Experts of a small language model: 112 GeGLU neurons an expert, 6754 steps.
Below are experts of layer 2 (counted from 0) of a mixture-of-experts language model. Rows are named router (the router's row for the expert), gate (a neuron's input weights, with its number), up (a neuron's input weights, with its number), down (a neuron's output weights, with its number) and show model dimensions 0-191. Each number is 500 + 50 x the weight over its row's rms, rounded and kept within 0 to 999. Numbers have three digits each.
Before each expert's rows: a language model's description of what the expert responds to. This comes from a sample of Wikipedia text that the model never trained on.

# expert 16
It responds to: Institutional and technical nouns
router:483500385449504356487518524460406590469512484489525581413420518385514527477491571456447505536491500550547500465551481464502534626486473430419509488550449497586492514429415502438501486553456510478461575563413539446426467601455513527539514506542514433458546522471587549535532559458493466536550428472540558619526579489491505466478504498414505583546421464483504473466482455514579523511490515548532496484497502452519512487590483488417495524436480485459492352550521483380502563414516495476629560502488565490458512530500583500495513493496501445394465480495468592460538502481512583527
gate3:504389451432542525530546471532485480513584508578541553551434442443598450547523522481489522508481573471456486478450458531468567558460600470581472467584497561475598469494507427485510495522543560534462485539589543486503546474531565432550541471428367478502501507541440456527548551489511492477537466560457554535461521471485587536495553507441515574469519368493494512609546403492554500453519532483439516491560585507467458449442528524478499431462562506450575403420419462509446546508589585447552506503473528452476486464583537375529484465574484441487456514486520486532620541481504432390
up3:455651575530496478468479487480495576537492516510452499476606528550430543479483462555491471514507440504504430520643553473475415461516336508474486541445513454518447469558498560508517485453439468452530467487465474489515410495456455560485440516551637555439485498441535546566488457529495553508471496424478399437501388534539490491467537465555478409474499553486518491445512498563452448588514493485532465528470453457540469509521454525534545450546367454553399595584542475506534458450431425570433523415527494513536533499426489523463532528382510478512581413487507461454448493483515576561
down3:536409493440529496509524480513427470469478511478479505553430431470574437547571543544514468501556563478416580600476495485474508570418574497501493484505491549581550473483506369545477626568575488521458528479611477529531542442463527405520525519433408534559478552569495425500512477523470476517503491574433538442432474475464432573548523557395489506509506468562598442571524496571483554440467504550475581483467472520415489457515451463501502531511488527523582445468372369442474561515546571463615459538527532471531503472542567466558516610570482550489515481433455512523566506446511504464
gate4:538507587530424473494526512433611482557520519500551517512558464523452505462488426506578485551591548514509530548614517498437481463520573436473484510514424495548516488508619472486485479569471563497518530467563560540539465534543540499498578387428540483517510440494408601516439504443489490535502409476528583426437587505574520562481422407542513450490510548532386551424501472463556500434424464459460508451513472498537542551471561486551485604519532478517524520571528482521374514496488584389385470482474497608421501506467448408587525483597518480527478491448469559473484527517503571485
up4:467485523443489459487463398495540486464563526518552584518540453529457502567491428508557529492494526538467477469573528562462503509489607495469470408538501509510581512464449587507525522587507524547593507422490480545604450534401500549473567480489500496478514407502412550549589542515552623455378372545559510586494524394495436543460515513501608480575451487542473501521534507570525537508522509479430468384498514489559517511479679557452526550493523490570572534534493446578460452492494527449507512508467512475473405467452533557605577413491541543488457484515532435474529519555489521503
down4:495490440440476564525400507480408536546535451544464483414548384436497545455533582503534547571454440526533478478492463446550499547425477491406457429472591499452470516514439578495534515471468500494487432505493512474405548485528541477503538520521488564472440565387512439440481420524509482463485489509453471461577470521497564474529439485476451487455594506430527510528534492432502545462485579473547527478515439565562492544620448487446512420518499607581436427409494507524526497426384531569517413508604528520535626524491576517427519412508499583445555557533471521446511515477457509614
gate5:444490519506489428431490470484430525434519519571503542472468495535514410545558556441505408467484543442574396490535542547530524478581486508512504508403472331531489507488462504429453487457432475540559498503499555458563495552521509462501491555487577522407491477454502494525521499390443562578506550479522406458425563476511451391485572538451415499359576503467539418466462508494519407505539484440498481433513583505404462513470486623486502510482460447583526413461555507488443517469563435488526472557476494414547524447520528371577481488524443423543502461507448554482493483471593505525
up5:446477432500506411531546520461525527490448490469594493495524513474489467507560616431455468615466483445551384517468408552513475504593405543503546483547527439522522436434455492514443521446444463541506574432489572496529562491488412522469485506556534477454531482523537498408530525461489526560486595506507544580483488544485494396516482542492416552440575464489577605379497422555503471450511456516522487482513499529496469409522509470539509594471563384521582461391494415494504494464519460519565481473521437406591468519467546416596425406484484469552430526490470448441592508526495499491
down5:605425474507485490393421472552441476547507623522444465447540543493492432475475608505546529502512552547546566532448493439529430460500528456516442506478525370528561501531447420481410587492557507489540505516474437480403486459549523486516518500473441510474467484422380470480490459589544543458486393561537465504527515562466513571554451441469616533587466438499493455641528464532509484504423563458433567574538456452530528507419442548507491442553469493505447600535478559479496559508462519437474559546518482576519498563546518562473514498633539451533462519418529498529446499562471514496
gate6:490505556533525508474520510533389521485563513481488443497440580554497452509545492535579493480446536555562411502512419509590506544454509546569500543478557454566482479492502528515574463603373496499550578497487542539483538498422463394493496556505488489482517551493598510434505574622551420514504455502641628518591512435462480484531509495444568554475526533472498484466417523513507483537541452481523400457559435478492501452556464473505508395471553572440512458493498496607453514490455424525518587489480538392472541491518617591449548487489576462528530578460480429443435530479534540583
up6:494518436437477512579522503532537522547583537582516475464429416514517528513496626565511540496573618535471438530576417609581506422461560501423430525481515468450494530566516396528495525574441474489465476530491533398474479476529367445430553530507479551492540507552497432466492532493496514420391482517514563444552462434431510523492523562536559517524543528426466500499565577465497520497421544575406494475512481539546513386476566563469515562571413494495497583506553502582526490489430428518457434484492472441513572448489459598507438512589516531449544448500495458475505485528453605468
down6:435471453583495469563550469421523444540462505535484624432475509404416480510404518490453445552499386509539512531453585444439541511495464405550391464508428487531488456381440579514477542482497545487446528466473481525466532500433607569514456460529488422562524481488555501537593489494596563527525489494427415530575425426544449443478489480454539492461426544503469481429472482523557428511519460447457404557408514457521520587499445476519456548448480575520522508545398481512432475384432510508501567482505453517494454451499566450437558492442483455555461539425535467593490491538529482486
gate7:493448462444457458483524493469560475484485559530547527499422452469461606497470398393419530537477446492496488497524515404586504574536449466478541390513474447588493555399446613476487448572527534512509455563477507468483484554504534510528397420479453504547525552483540537493448539465489472489475540586524494567450388553488524518409578515464578476525506492520466448524532492483586483546482524552617414495571426505557537532462447485525562505391560466462516504635434476431540552494615503500532514506543353459457460455541614502568492498469524528448558521474506527527516499491543571473
up7:417429554429465481508470535526449525590516559568564536571580510419568537468439566531551499450496539541555429562588516499537504418495419486513562554486529551483483442557724525546563525482521494493464466399446408553537569478488497609418557542466458544518445510452467497563478420513466489534551451478498532439530578436553550485460546466560389437468558515491382414504434562521560455481511486504535485453478483508462565533486439498594506532542496522575504437464499478517534497511498483479598538499489559498479512556446483539453411534559462491539495442426569509522474501543524462525
down7:571550396486507552485509455529528483393469492389524457481431543540374479504502468483518461496442436492475516448373393553522489483572600511400513489531389559527510518492417555518473531439505433555514518530502497480493550425540550497598483529534558574563489488529592486420517498465515484545539481551576529545511460588519472469492525508468608465516495605460542506535519388429460559551455491553432480528522466499477487524549473451463502519501398513459533533577551522432483493404614484500427526449538514482447460419534536439453560589489551542547552557511518409486525563413451474502
gate8:493544412456499536471483497517441439557494530513503485475526551384439591542480538483536523527460549521596606552438481514541535434529474422513484463421557534468552500449506451519460437529407583476406551482434426447429467550480433357534616562526490493477440495539532462445524545502423516516521500580493460490526486490417473549483431461559511406509501413440509562548507497419493543541479434497567493419541474486563542478564448486463553545538398560613465477486550446434459509501525498475557448335530532505500465522516508545582540586475470491503504436472557407500452472538553460503
up8:482435464490502548412502435561481505479558474528556494515521570525458495592498495509532496467541499517556487513452645417525538442572486492503480525581519438510585442517508498573507446552452473453525359472522546532532462524444457498567419506471436498556568553408479499470431479459411591520499488590377507557441521505466543616372540570466513437381589470439497453559538461550453526465487511498454455552434444519540403471388550481546503461544501479530505542547488581538454467556504561526517399505509490495546412449496452539515537432545490495496545481527483530484424573529584534528
down8:524487593489520485506518528449537480501532510528570583451472472547488441569428520569479547443511491559461444514497519567468529540463500452482512543465514536515535565537493547484498503581530377454411585522472512620446491449671568593489440533524542442530463483559546556508545502555560453448437552534548475397503502410594480459535474452399477482444528580435473513438504474524540512536544575531533475434540520500462553575424544469506434398518486558440459461476492559490502462577449445556486425498445443506479460447475487410562605447474463520511563515448541578489561530481366475523
gate9:456521486620521456558571477578367451514486489424487541434473554434489498413557489494494561506404476477544376533444480396446486531402554495569503421461469536490515546488461598469542602474486490523429436452460425472539511454516432449502531479452414507502556522541514492536464470513435505464499441513552532547573444481450537511515521491459540519519464427488540564519563552493633471460473438523509509468544430523560488479516532607499466511479485512554402452552435522553440508486426423577477537474500612449391483432467502504393525450523534431462478524455439493514435445421523573509
up9:514464465532577439470517411608481504486472470463413621464383539556567519451541502456461443462470435418518454510424541409434448487471558569472509348393504516439512429495505595529535483559420411500394450446533501457472471535504414441486569537481442501513484460487557491462520472560487536455437434541531547558470540432406465543523560520469555482436593579559545533487526543505524515488500533536488519572528403521501508565450478523509512414412509513551536446487524551503516520555417515420506497529427463534426439517533544513583494467460538437502492536517549499611457510470569503470
down9:476476506570466463456535540442596497494523497553521436556537480475458513558491551557529512489531575496394476496485552538633535517494447483487481589631502477494508562420577459449445562483541529475520528478500526556538548492559479576511423473523505610411512504476381444480582511532472518465548551511401479561541406490560422423497464471588399507538463549492479504508455467511456501489526483425474590399486646470552470416561559553543487534534455434486490471491544533518483535459532518611601523504604472501562587514507500491494411556542468484542529440549508497483488464462427420545

# expert 2
It responds to: Table cell separators
router:565548477466473511445577486439466489470449519523570487493534424478573493510445469491524464404509471544543579461619475494548512557517487509507499533450612442458470529551553487450570564512514533519491466433525585482474490545503485441557495538535460476528537569474415449517395557586513460510579517553566439547560540482488500511529455452499473499465519503512532433466633441418490536487546447539475525518537555500517487362481536455481472480449454556485442525569464589556520474411465526581476583454495476533601576549567463537682481532453512407462512498622554494481519567477451608490
gate0:520454551566421487496477556460569497536450492515435484468355500453463471549567559502443440458614444489482509498505422431592462531437480494445465488439514443499509504415534468593442500550458448529420496385460569513483480496497580479477547484510504470527495528544467485587485526502412543525596668565601472554524502567474590415468527569514474522545557417499456441523569482449520549567519463491490548441434452513491548458526570509509530586458505484584566490521436475427525499545397575551526454486473516547534439477471524606485444497484545599508544499470487518526496458613512488476
up0:526498470517455468542495541524604550467432497486450509419394562462496493579501503547473399447485497542508529525446492454609520426485539550488466492495543505516518504417488429516483481534481439466474519403471565531487486468480574533453505525488460510452462558582518511586530518466456448522527684597549511574489480529470580546496588548458440551521508407543496447539471454517445576585457438516535590461404427510537556546557541446512495597550414418563506447487464567488538494569399521545513497457544538533531509476476508622438424468475597535482554446529511480463502483585525544414
down0:424517461546502506381514563562434499412534542553461507568508477632434463468496525464596475635508593419535479466367507512444506466435502605547499452568438554484474504523470528495483419472465508448550499582468446500547509512489522636513468558518469474580501505461428529462532567494531501435550439550445490522467389535477530536553472429592519566456472530457506531483443483507469462470511510607443389540584539463582487455499539491541539448434535564480484590507552548497514558545522460447566442536541511497508566550516497443446509509573490453593529505568464517526438477476467582491
gate1:499436566545503545572548451514486524551513476496522564545462541504464468506438497495452454621543364511551487505544523530537554498555581520582558525424480460353485480456543418517537467553466521368456506483472503479543575438435479553495539466445484509471512482584492394456462475535458514434495556502528419458467512544509486478542519539589456486547564504547411542473521550449456537470492588537462505490448524589430480495504542458554632535586415449459493484497507434478441510430499527512563437517508448531498578540457556509495460427510532432547631516463545614474582442522608488509
up1:497559491413384526466560522456549537401483573563484517439523500584556486479579512350498526527513558487439541482492439466434486507522500514489549530483541513524513502511351503538500535465528388507506566527481453484481480520488502456479453554537461434477455462513532539506510456448590547526516500551485579572527463493458458429450491488577462575465520506501541594478461431571585480564508445442493434456443570561531464454475556447529472501443552545482512544506497506479523486528498473489429576475520538425442483426540463547544419547363504576430346581566446409508463548569411450538
down1:448547476511540496537570576593557467440499577466607492561464543513519536443420589471485464538520461424553480513488576523576526473513523519515465421521465447549472584465478506525502564527495646459514419438445522496469482473506536433508512502525485501546502579450412460477460509550426497416498505531543455506520459484539463541548493556568523542522489410477513492598549485495452486403504480549464492508551390507489649437478491519477503437553578456553441359465396534484526447518448511516526425481483492481492519527421620442420487410527531460517496480433484409487504545391416425498
gate2:475528495435428581557433507548561464560596476587478518405403494554407517643448479525546490434466529464492420485531545493520584448562487420582515453453506495542460491462472528522514481456483546511560492457445479396542499430524479476631584485506412498447550497469494478509389553459475524498418499531546464631466544488508514474435511478483523546423538430495523562559500567553484494581468525515444541476458591458475531478495533586546557451499500507552520530474496453487465484470505461426509576510512490471551412458556497521534580425615583502503502449525562457489475476558434625432
up2:561569437557480486536493564446495404472467554471444461445584517445546505444506472368490490464531515468494496514419515485511446530508493578499504581552461604515513546563442469619478535498513522409485505566464444535494549614593482421468464526603511495507427496569544494480513505495525488501566426498469503483564489497532346434559505545552491526523454588503605474457461472519446503522425479534543442490507424544461460516605367509527430450395522463447539576481492537522535557551490469529430434453510472455423467485425459602496532513480504539493481502556411550583479475489512435428
down2:429532465457481527439560519491472465518456512537530406455494481391429525452575509447517479535535602483558494553455469439432465561515394489549498421553458523531517566456411587481489592486543446484477504512445551487467546448351520460519541468499504536585518522487547468514506588484387503527591505515464451422542453526536433465532420538527475428503555485513554497515514501561445425473461541461475591502482438553496501471410431581518415422475481490496508474499530578576458549514433442528487470391454442466423494513575543474467498472576454538416608457576501529481595539416510449539
gate3:443504497500548543475527576568451564469509464505549615611483513453506436526475549480506488475502544453591536501501578600474490502493418460560502457465481533547511479510618453528554478485445477587446452521507574473526525372504561455465525499365414502511496507548540451533465416506558464466544547437397403541457543469483478531514467472497542493433500510556510466496550470442496592522482607434480546520491449485468472488420651540489478390551549466484497527402480519490476479504555492545558583536564463485491468520512543536528432530518525599520495536543603464454511499461507321488
up3:533512523539450475508484422480494431552513547510494363406542543537491549512603483572459511520554414500377387479513535414499480469522596441505481585532530397440463540505442519425550519492538519494515513489525409515433440599521398502548477512553622520440527538521411556536511554508483581508452489557541605504487459531498544497528531528487423498558550536479492543526492554531496450468584483549512450545497556525578435503497438478504477549508464582529456536553493493521478497497509513441413433463405502550526521452524507418512593505492455425587566418437434512525483536538497656512
down3:599525443539475514477490552476469596503458552564502601487454545475527473552530488492534424493573531539467502541545611560443487546454539430493517494442525527582579528457499535548471505510529524522374499478592472547504505512468531527547427510589456526502466570531474548493535532560398499454462417575475343464461589480482537541509552461580516488456498472592530525440506513502516576494489458435426474508542564602512515469616485535497475473552496508418552444542555524498451567605468527512444444456583417550553433427525536506520522459578605489596473504548474439534476499479425591475
gate4:461471531559576467533465512432572585394536529479478572590488563562535435451464455547523504543583396478491507516525465406465433492494490578499377511406451428465469500492600524612542475496425508388469440473490511502495510562543414500518516485483435431479564521580474560506421464443512505517469434554576529461588495542538540553428473529489466519570484545486380497529564509517501407563468445478488495511478454488555421472462515531482498570548492442510491463536483434511493503481451567472572479560452389479440566520523490571466502398438565488516488520472516556591508501581525430398
up4:536549521517402532504462355522556503491574512488440437453513489484446506518474495503482540453510535414533540493527480544544522531490464515525558432497506534569532515487470500447514470536588518604521579372458458488573463438493536548500465558512424488471501519460541471511579542406484550495576508525458459575452546452557469470432516605455501578446517467445477505393487492523549581495514530450488505510473573430475492610454501516420514488390502505502490656534512503469510471570517471540447487531575622445507400526574475515614512621493472495484505447586547409511528443453461507603
down4:567537453430514454503542570532518447507518445557446505503546491432461500533505517533480551604492479533491522535394465437555499585604490518453496511452508541523409574414554554492499469445440480548518501465463435547454490521500503363498455470467511543543542457616490482443428467590584508481481491409515455471539434573447510536508496458523533535556524611517471510511510527564509505528565481521499446451491504620478572498595453506496570536541359475475441519433487631517513561523438478470379432525477484490472408455405572450591486500454539574497493549529383543509533561482496533498
gate5:538494573448493534504479549454594529488456475581557526611448449480523498394417544415410456462504527487530567463452575590577549538519502478569483474494469445577518436494528645488540442423451565509465497542490451464623531513499464466570427522507470485488439464545556536596479447486491527515455593458527461447509513461496447495431533484477411427429516433531490492491476610453559462542570512542545491391470497523470500423500505499640529457471540551550440507521576467443531430497556494472485500491503470495471452507610439492503528499404528540541388460447461457528519553508497608501
up5:493501521440440482467592487417563559463407455601582521512392525510512453444458420564513495571460536508539469481417532515624570480564483579510475588506553478485544542503450553481443511449559463512599445438521560512571474463419522580580507532488504577474416454523549425427601467545482439514500467508478429505452528487397523502478488518468483485448530533546528529509513502595521457525545481444581506485594542545517538544510616519503529552487479472513556523514493484475580490439562569413539497493525441494540478579562427459503497443385528583514399511551517425417539527528457577525
down5:611482438462552518476481514593446441615602546510399551498497514491477501473475434584557506485538551479553479520447473407652469448448394492484436559551548508463452500537512411549529534560474470498480491473412566472421477513490473483482469478528464435404628563422387530439475552520544397495470410534534497489503473543559508582534545484562535450478558544504488547509566547495444489501477470576423616451441519403486527539543519453494457479440557511480449472426516481482543521488487526522502416531489466589449512546518534456398531500567526466473550541572503440516488494565499547463
gate6:475475543480397535511487451608433571465483552550499506467546331477508561495491479450458453416496489564545478526546550539593476559481437493501587452511578566440527484475532501473531457530575570451586523441487562505453526427582495469445471429458592537528562476525553548456515575487530594452561442541528529456437459535463462501521590466500541575482453508435542472474537479519430483479561495489538525502555551517535530470471454572529481586571522568583504501456542468393473523475479480495513521619495568472536571462567545446572513525483534359519521526644523527486469520404472462524
up6:501503471427507487495556523483489508600530560531427435529517369520555547548584526504499457385495527526510446450540495458526515483483489538494503459447535435356522495575456459459573472518613578464496537514496564421414447505516444504549478457497580538520514474606474531409479575460470509486507536610571564425525453589495570490492539496487532519447471421425435547461524530495479499449525504546509535546579561515521574394450493523541502506571489554596485536585559472413450560485458539477535550570457576518543519497623526500553561482528478430404547536550517545469509541419485579465
down6:538506506557517545474542559628535551557410440542563446520513461540426482477518511484474471467466485513586449507532459451495528546591407447415561498609605557518577459427588557498413529490427492433418392487467511536544477563416586547516532568510479555574444546432481509452567465469533454516466493520470464569497452444525472533484509460604495563550545477545522506500411494536524476510398479424511538488598573466522449502545526446447559487495538460456536530433469546573467543489476514497592491430518515491538605556510472509399535508542468549593477418525521437565541499558427470507

# expert 44
It responds to: Adjectives and -ly adverbs
router:533410471450481477546521490580482511557506541405479457420461476579575441539466368413542369483552479533465487407566504502489474512545534493527468613510430469555469503460516475473589578531453549475486469425484524550511526512458509513500544475422478570476518547466552400476568542466581596512434499520452532486420479485509464481461497482460458575519559527533448513368472551510483507537427375473520508511585534577416430566475534476474509522550540530540550496468562568531512523475408532500377505537399512417526483514499541563524451456443436473515567583487599492563484526549475461478
gate0:494494500569506405466452425545419434499457391497478498543493436613500431453538498590443422566551431495489427534580467421521476573441463541473574633467517488492509537458529386485539505575499534587465541448428480490425449478529499479460481450493442438505542503579533497564504595521443426521442525511523588424463500466517526394562462479424565444474523527503515481450474476510504445435492421491449573485444449538518489545551543552513518518558538551610542445539414423474512491509430430528507540478494580458474448490459498495487419569498428574543512525597566499595475509440519526493
up0:411473441545463365520440489469447572436473516488531494440527480499522520392465429511498482509470624518448511480395489396521434554446484480524488523486546572530498558423424450460486476486456490547504510439464470549455527483414510547482473475571580318541510518562444572488518501427544514458515591609597461554560593505494480487466479481478536573568476535529505492479441510498551545476463469572479552487449461468448578536495604439535528500487393465526537388526507510526491541481466537559465500450533494515446533443429602498485390471459498494473520512462530411538430435511481542429
down0:550597506408518522527570478502526452495525542510427557591540396445531557464524393426501538586490607380532542522443461601483484422562486530508503452506468552435513556517485555524581484465456488451456468454541535556467546471481484520479478559553488640487464510475529468463491460521569461504546473514473453462472532583456448541518457567577409427409510544526507548586541457500537539547514509415433339491514475488508456477467504484454477493524449521479470472507483422523479503391489607455547543468522517451475592548584537528419502500524538459525491502419479462428452480626507451556
gate1:537496472418524516514475487537410532508457416449474407504526535550424484525455471459485507491526555511503490555620492577463534497488432507590587523472486452461425442431582503406574446540498415496559526488519505436401575521483503556647459477449554452455518465493524503500439512495524539426501579476546601521485503450489542504603587581544449491595539510446480566479530402438519619475469544527472527512585453439520543488567532457462508506484415521568508424490499479558481490436540516605535417455599580500513416517513445498456493515461477547492457585447528564525506406525504510551
up1:486512516484550492448574525572562424502414490436559461474534535522490459550603447542501437476518398565446524526513485486566438467598444466549552551478422501474449497488394536454428500579537466512505566516497389527368500397477491513512526568512455509450535401598510523541546455529508418520529495429497534522514467470415588492504513403547514502519464539468547472437466457507492538474541485514472489487474451576542474462443627554548463449445566485488497585563517468463634541594567476476403561471541446491522448472506451548555385543442422477537460471556568499459516518545453523489
down1:496423496477458560535370408548456530592482451541444604490555460548526480511392558465551551457473492527481475509561609597545521458384485510503560472448526481536444506486526490516567411549509490540475498462519454476555549546528545499577451428506502406422512583474615493463445508488475579559433512520529515537499443491541539468487484568491505541472472513476518494499509511469558483469494551525465570420586382440361532463503397431445524493422496549531445422536485394409480554442387517516579488453449537588551516516495519504530480532518464516416507536518452528529485532524464504579
gate2:508530566526463468597440576489493503425511542498486565522474439560530520562493482459547526499530464582613528473505481517530516502539568502429478537506405586541541589466613558470641476475477432520541492459569552526541416431488517455422491520486449568520489580503464429481466529521420576518495548531564429418456506519505442528490506552558509479538511524542508508564566547493435420530516540509468433563563439616524495529457565558464527481521529449535550509424488528576474422477537465423479519613445542382609471510520436499508480428442504501415507440525594574527533404510528514436
up2:515518523484514541371529524453519500575519497533523492516518479465415487444551467452372438442501495482504506438471466541540485578526526415566450437410490424481538507471455526558427520460438558497505422471516450391450603574516528465446613456581572524530452498494463522550573489489464449540489577485489518462467428461525429463494445518440543491409427487538448492514519533530560611435491452496557541407505557444484577497556410458489508466402409532438499465479428453528446625547504487507514567469540482555413491493544502526518441541521607509579419567526503427478455454543555480453
down2:525561510420479489574388420495489398508418508526587451450463515568541458551477424470457552583525594433579581564534533523503517562448494470588537459454496566536508463444462532492474464392484506471536603532444588519529435471553505392562500478512544515624472495529576491508506539425434466498492524501508501395495508562540520476481528556494499496498543491672521435560508511502452517615469491463487492507470436478447567453427471432472407543469511535505492480388495496529479439469570469593473456465438531531529493507448474439457530534468552499471512448524483596558497519601421481474
gate3:531492478455592504457513529608423541477516408541460465595388517585468402558484608509554474429576484462416556501552469575460506523472564534619549457485439551509482492490512413548441544436542435521390500490569414519567504519500475498503490477524477520518441540496475539529508476428559570535524429565405425513511516529578486562586520450517554559482471484499527388534482477496523534454573466449606502493468561531479470435438534521422460504466573504492516481388514500486530441530518449515499499480557506461562429507480626470571509563456512404498498550448495524504559563543471397529
up3:446513505501467532539464487448538504574468521432562565380545453440525588412475434534500455544489511528442465500483515446472445408589393419508417623499590438431574485600480547490571490566575517509565484509433539411410502526469477459478541488457501516463538463530495468462512461477419532516550561474479572431558512411465540481402497563563487462525513475467537548556591516557485517515463577559490492483524371431566519542445453469565519471574449485489452552579426498451468598456495554489484509479494484543470515451492436545425441513509460504487582397538508458461413518435483543486
down3:545445487532591530465462591532408488461529507506473526557422516540524398611538553445489451465587548476462528513536539551546510490380660528555493360426432475579532530526509403492418491452505460520453438569613420530556461513504454461523504537461473504555494467505477539591519492532525427524517479509403529623500503547574552547562533440472534585434538535511482441492521425494437584503450516434483565524515532539452514435493433503524500460433533494426516446434533446479494488558470479480480524509554452500524516583524512481592469464543552450501582560492559547526590459547513476526
gate4:497462546410405473485457423467551477463591536572540545497529519513450514538457490470506517504534484517545454481498473512473492426452553562533516494482500524546597398459644501427529442521521570546421497440543586582541433510475438483578515506484449433466435424432551444514433507526508504486503495487506488530455481582490446542368438469546518426525468485507483480475477477625473459482494457425468478533522461577552444501336581458510516586546509436434497474499401402515491437460439493476415538449517392492558498548497424382518459441450512475461534517510557570534497482442556549499
up4:445511478408509498485509351526545473431590546554536495554517457610482477519484531523500486382505469554602450456511519530540480488464560545540442480515570491558614421447529546450540503468608561575457479473478576508557411584432457540434502486432516536466472515421542559539482530480469554447458501578500502550559552466423490519463526507503515476497490455495532512415465521606442512511536462474536583544527529488454451552350628529480530526442509477414582513510469423514561465551457475555498543494553513416474420529438501475623527493418410491527526547529540461535502510471513460468
down4:486573533548490444485481571571452604512491515461473490499528443501484528493561621475442425592448480492413514455416574471597494559586529493429465486451466565497475437533447513486488515463408474555472497519492365450434540454522443447498441531452522510576438512600414532395489423500466472575492428482450495504431417514548558447551546472483521599512530447494522575559491541428512502507488553485483423483458470597558498510659484491525537506439503515591463532435525556525441641463514422475534480502515469486578503435505468431456541461514499541479469459500478507443541443484514563555
gate5:520410577509468481452459464482585547452505523552622523459486477562646492531450478504514506529486496468513522510497507534514514525559587540462476450457535388594408514499545504502515358487484534533578533480592568533501436498570427467550499475475524568438496488557533555448534525524482565543445424507526484424529522476489425472499475499544393412455536486447561544547491561505541405453492410386533437483493487461485465542481480575523489550479548540493526550472541502406507498385503523394507384560453464498549549453494515400621447492517510471519392453484433479419497485486466538514
up5:324461488521486507477660500406501582530487401489584535482421520489403429528581501554550510569499507537452420481478444564482503487524516554620471487571458506495502482465511515497513437467506485529489499414524575440528457502569459602615481503527496477562494540517433513488515556527481566494507564441442441531422485533609604554580491468504515498494577487461498565430524541522503532521568509455420450482489486555490514513522545532466484496418581465477518463487463497529481524399523476470522485488512520436512503521570558565559414440543395548411426426599437471479483518500467533442
down5:633614483526531569506504455563492514498518514518560468489612556414513460484523613523516489498497504453551509519465435476503514475397376427522412532467537460537554519542511437526405582484530434457496402533485490470431480572481501495408496594525478539460482454458454554408437469616552418452469470544516490567551419478430478505525512514532618489478476488535483457531534457485523530461428532577483493512501488469524482481540594480502466507522412583482556513472444459424432489513440500547483492580466497532426479416509492544391507591466499449506511527430606497641526453485477497476
gate6:459516561563452572559532441571537458532484543540454442505505492482447512536490466511492511431515516498550476556540560516471477411421578481519489445499426494532445387524515491455491493497436544477454497445528504539529465521497466386434510528462508500477498485565537525484475489485462525456575391547498492606457481497556478487507508559532458533581505542495497508464546448483403387505534506473482490456543447617532423576467533619469488366456519368481534471470515505512464462496561499567482529557450575422529632529548485437482389444448528519508392585538544479420515460633496493385
up6:501566481436562475445610460509481432494501538555558448511537479583569568449494536449530400515538445476528401495555520533468546458449497537497418514416517460437625496509471390469379494498426451583499548564501564468482472485532413491553451519457499571467497558530469460467436531571511572453513478419512524422477502527392511472476439437551507522470473480531520559498628487450486590503559494598465497461422487496597493444466585465475468499401423514533522443528480468513524435575532532529511467412463533456518403513512494568578498527523462513420475464534430576455574521541506537420
down6:501532541575529547479456501450522591501546413461537526512444542437381451514438540492483545513444408418488562513427457467545454511544445469471460463573416449517418457543552562550546573555565529401527430481508431583503516531393606487408495513518472482625424487471509480572563498405461451488502499565477459532464485470454497587439486514473481541540526528541480448566396471519519488508481493454483505474520557482470496585552424532499575587512515514463487568470455502533439490462457510461552629483484382482559434372502487547469542560490529482591529505497576521505527496430472419525